From a checkpoint of a small mixture-of-experts model trained on Wikipedia.
Experts: 160 experts in each of 11 layers, 4 picks a token, a softmax router, a shared expert of 128 neurons.
Below are experts of layer 6 (counted from 0) of a mixture-of-experts language model. Rows are named router (the router's row for the expert), down (a neuron's output weights, with its number) and show model dimensions 192-255. Each number is 500 + 50 x the weight over its row's rms, rounded and kept within 0 to 999. Numbers have three digits each.
After each expert's rows: "comes before" lists some tokens at least twice as common just after its tokens as in all text. This comes from a sample of Wikipedia text that the model never trained on. Tokens count by the router's weight.

# expert 47
router:589519596485534599498552507539534490577515569493524532431493563520514518505415518531455472534542482489487436423462514458459552591518557518600462564522444424534431591574523568426478491522515459
down0:568533559385504557478472505458526495489541465526471536452487536527433442516578583473457556525500469525603392477361454503530519560508466516583515551451530544478468532499499454487522478479483575
down1:525509547626458513465428593488388568501493414485469520435601551445513505460591526498569363577518450535546520450570545586484494474458518472444571522466404519588495448430410509480490629558437525
down2:445504433485527497425439509480578461441535547548478476479545403445548572505447438399498441526509446423387469468546445567508586479433468462452560381537472571586534614502534547505486557551515538
down3:453492489510560442551491430530456450508481450496466481435524476557544485420449573573540434550542566455539556343520492470473523431414497488433478509564567488394451530463547520509471562519564674
down4:481490498522538573451525493533507480496515426461502572386544511456461444540476570495513557540500475511514550510405537508422457516520473492411476436406514531518466500415453554487535546566566458
down5:551539521437436512549487591513481548550547535501530500484410522554518587519511481455454510500481530528490553498539509525491435514653444541504477441443573408483486474631468527542489512558467473
comes before: " |", "–1", "–0", "–2", "th", "–3"

# expert 149
router:550494571503540592503485491548456597533522575427450442464423495515402543458510473426451460565465571561525405508420536450524560486538534534479445429548501557482457592527516590453536467480473455
down0:439526494503497506484477489527522542437558480549545663518423422395485434457464379510585449529528497552550478508505448551498562541459488573498588482466526531507540505478453493491502503533444471
down1:539535585530595540428498441548390468489444468402502512514522480476562486522408510489451477592472502488564460470455512485485525542512545493448540486424517567466532618492548511558418492468545489
down2:532520471403510592679494568524478518442520493515380549484498531462394484466510450484497458457478513473428561487557473584495468572526447542511558502512473426526386436497498493550481521437449490
down3:522470517502430467487496492462507472526513479467514471453482492456497611553499519425460485492498532534513561528451491416488430585518480434526493420492524406453513437517469596459546522519513607
down4:477495536593554566535553506508531517576631393476508548526580489459469511504441524486521433475454432579509452507520570555521498554533491491452457525467515490578575465508545493500466546438471524
down5:579446503489521512401539442578542523416473453493458447483479578511503531478492491468423515482508415501469507518490439521459503487590486474490500530383426596534393543443537586539476481393490444
comes before: " |", " June", " May", " October", "7", " March"

# expert 111
router:585566430542531579554455531398556443582465526474539533420458556527561483519479461421420488485440548591514615457553559504619522459549565487523471546487513451536534571473408477471493512570420518
down0:532455597555467489578489549530399503456601495484573445516567472502563575559534486509499445472518491492555483460536560507492534547515498501471513558559527520443436565554461394438477519460523448
down1:555515566512581539566513492494473538581495524549436532515480517539520508498470483472548480500523486490531459501549535469460460481546534409433523472536488507554518476494495434499493496540536508
down2:450444506531549404487440448404474462472546496530500515539529482513494490462503514513483482458455476530469418623464471457466489477540572433474532541474462466593496593511505546491507513468439445
down3:514470504427541468484594442484500482504477443465431531485555518488601523520504406455430638469596498506533506553540466547446527461488507468447433460490452523536511479495399486541495385586550502
down4:544539535566549545521480467435505471513505573443523555439480523448479461556458523480506565459496461618483478526433575460518395556595513475456503494417458532464541466562501566456450496497473397
down5:557414533487498467415524519503473459497518547467485531552479512567473539523498537465409551508532531485491513487469494457479484611489509510519471478376484456419484505461544442491518364519463565
comes before: " |", "%", ";", "0", ".0", ".3"

# expert 146
router:435405537567560400476457485510502556513542458489494550431565455493568511532594580428488443479518433481575453528597436516528507439483527450416426414439510419499524508496650473573494488411543487
down0:525478552481402474593531522463457438466465475538532551442505538547419498559607537419472571570442488557522482525544525476521520444501451509509476452552479615521439444474546461569512524460514542
down1:519466545521495416491441550556444454504493446531535575501515529468556480402521545496421555457461459511498538595560389493597489525439510471549413526537419508538474416520542428477482448451430514
down2:503613496440564444470523431548530570561531564493494496410533460486395507611440555452473511457491579486512570493590465474592484515544514510580454508520465473476534496545539409509409507434533541
down3:501601445413474473485516423502470593556565503460477552526534458518543540499551511517564505467532399505537543474374541471569501496531418509440506605522473463465418409507520532503583564565492445
down4:490502503526547566504512558398584540457472534485506476426491502557509528493516401513482495393436470389498441613521587533571504595490543479574550584480489587497548472439451549455557440516557551
down5:503404535553487494520387492556502616500422491449575593562503502455508359497525507553503389479494448465601523533461485523436509456516468499553553425441578443554476449564497426555395628467591414
comes before: " that", " to", " the", " a", " \"", " as"

# expert 110
router:501512505513510399388517511458543574461475470538488429581565525529475492552487536507430409430575493583496434557616457499538472479446566464486523452395456424579489562497598586565535532401474513
down0:451528487398452488563505506518520587461545408525540538437470468525458525486418471584469439576406407516471517475579566452542432519501512461490482453487591505528545517460411504459581528464555609
down1:481510496599431515542547477481438472522558578524578550499579508509509491475551535505583487523490512407539448405553526526490470487541506447498523502480540564437409513529518448455515486486523505
down2:516515517510455447587428462507549376370439553485497488630474511509370530548555418507538475494557545574605481480465527523585484501527552435553493474446511563538395526456501462418533572457505520
down3:455537467569508549455509539501563532459520577549541514489533583539564537460458546562432397504563516506474552559495512526533475505504577502490450516424497464510609437443469567488532488492497447
down4:473491492458488536506578451583415534510508501440474525581460574508587436424507428494412507470569562409479552523479537488530515494456534442479450538547428505489534439553535539454469458526463593
down5:415595432544491536502449533524498559499472526527451423479416469489541493526524617466537523547482455435455370637555532460587494460506434517475399394478528628519508494492512562571525455445539486
comes before: " a", " the", " also", " released", " in", " an"

# expert 124
router:511447482558474451528427490525535514502517516478479488542437485453576456547452482411443539411570552511533496505529376487466497444556604476460528496508468413480562464519527428560601464457526495
down0:531423484505495514419470456544542486410556488470491529522526563540397550467529514444502491534472447386582547492458503475405495574485535502393426417394468479522532494539598497563473484511448495
down1:501545533543478627566609514530569599431612468489492519444438520484476589436539514495471475622477573519465510490472556476497447558487453486481490489518523392550485483582590455512457453531495580
down2:460528370537438579345565496607430575486507505471474516515466550546460629450500470559574548511439427566514443460465456479486485555510456564525597477482483467506536485545525531415560604492540546
down3:502520561392546519505471558527507470457454480513452373566546445469481502478567533490432455528497516505583525499490493424531566484501457518543530479454602520531414585551481577535455529491454589
down4:511475478584415479535484487505452497545534425555544416421469484527602464496528565510500449388454435447500439485584537504468555542464564511437437422493465435534519417531553462505399374536459461
down5:497470642436542508524475440473505443548450575462402462514565491549538532473453507466446479456519569544499451420523529505516505560510506635442518488505551480509542526542396523487543515526442522
comes before: " the", " a", " to", " his", " her", " him"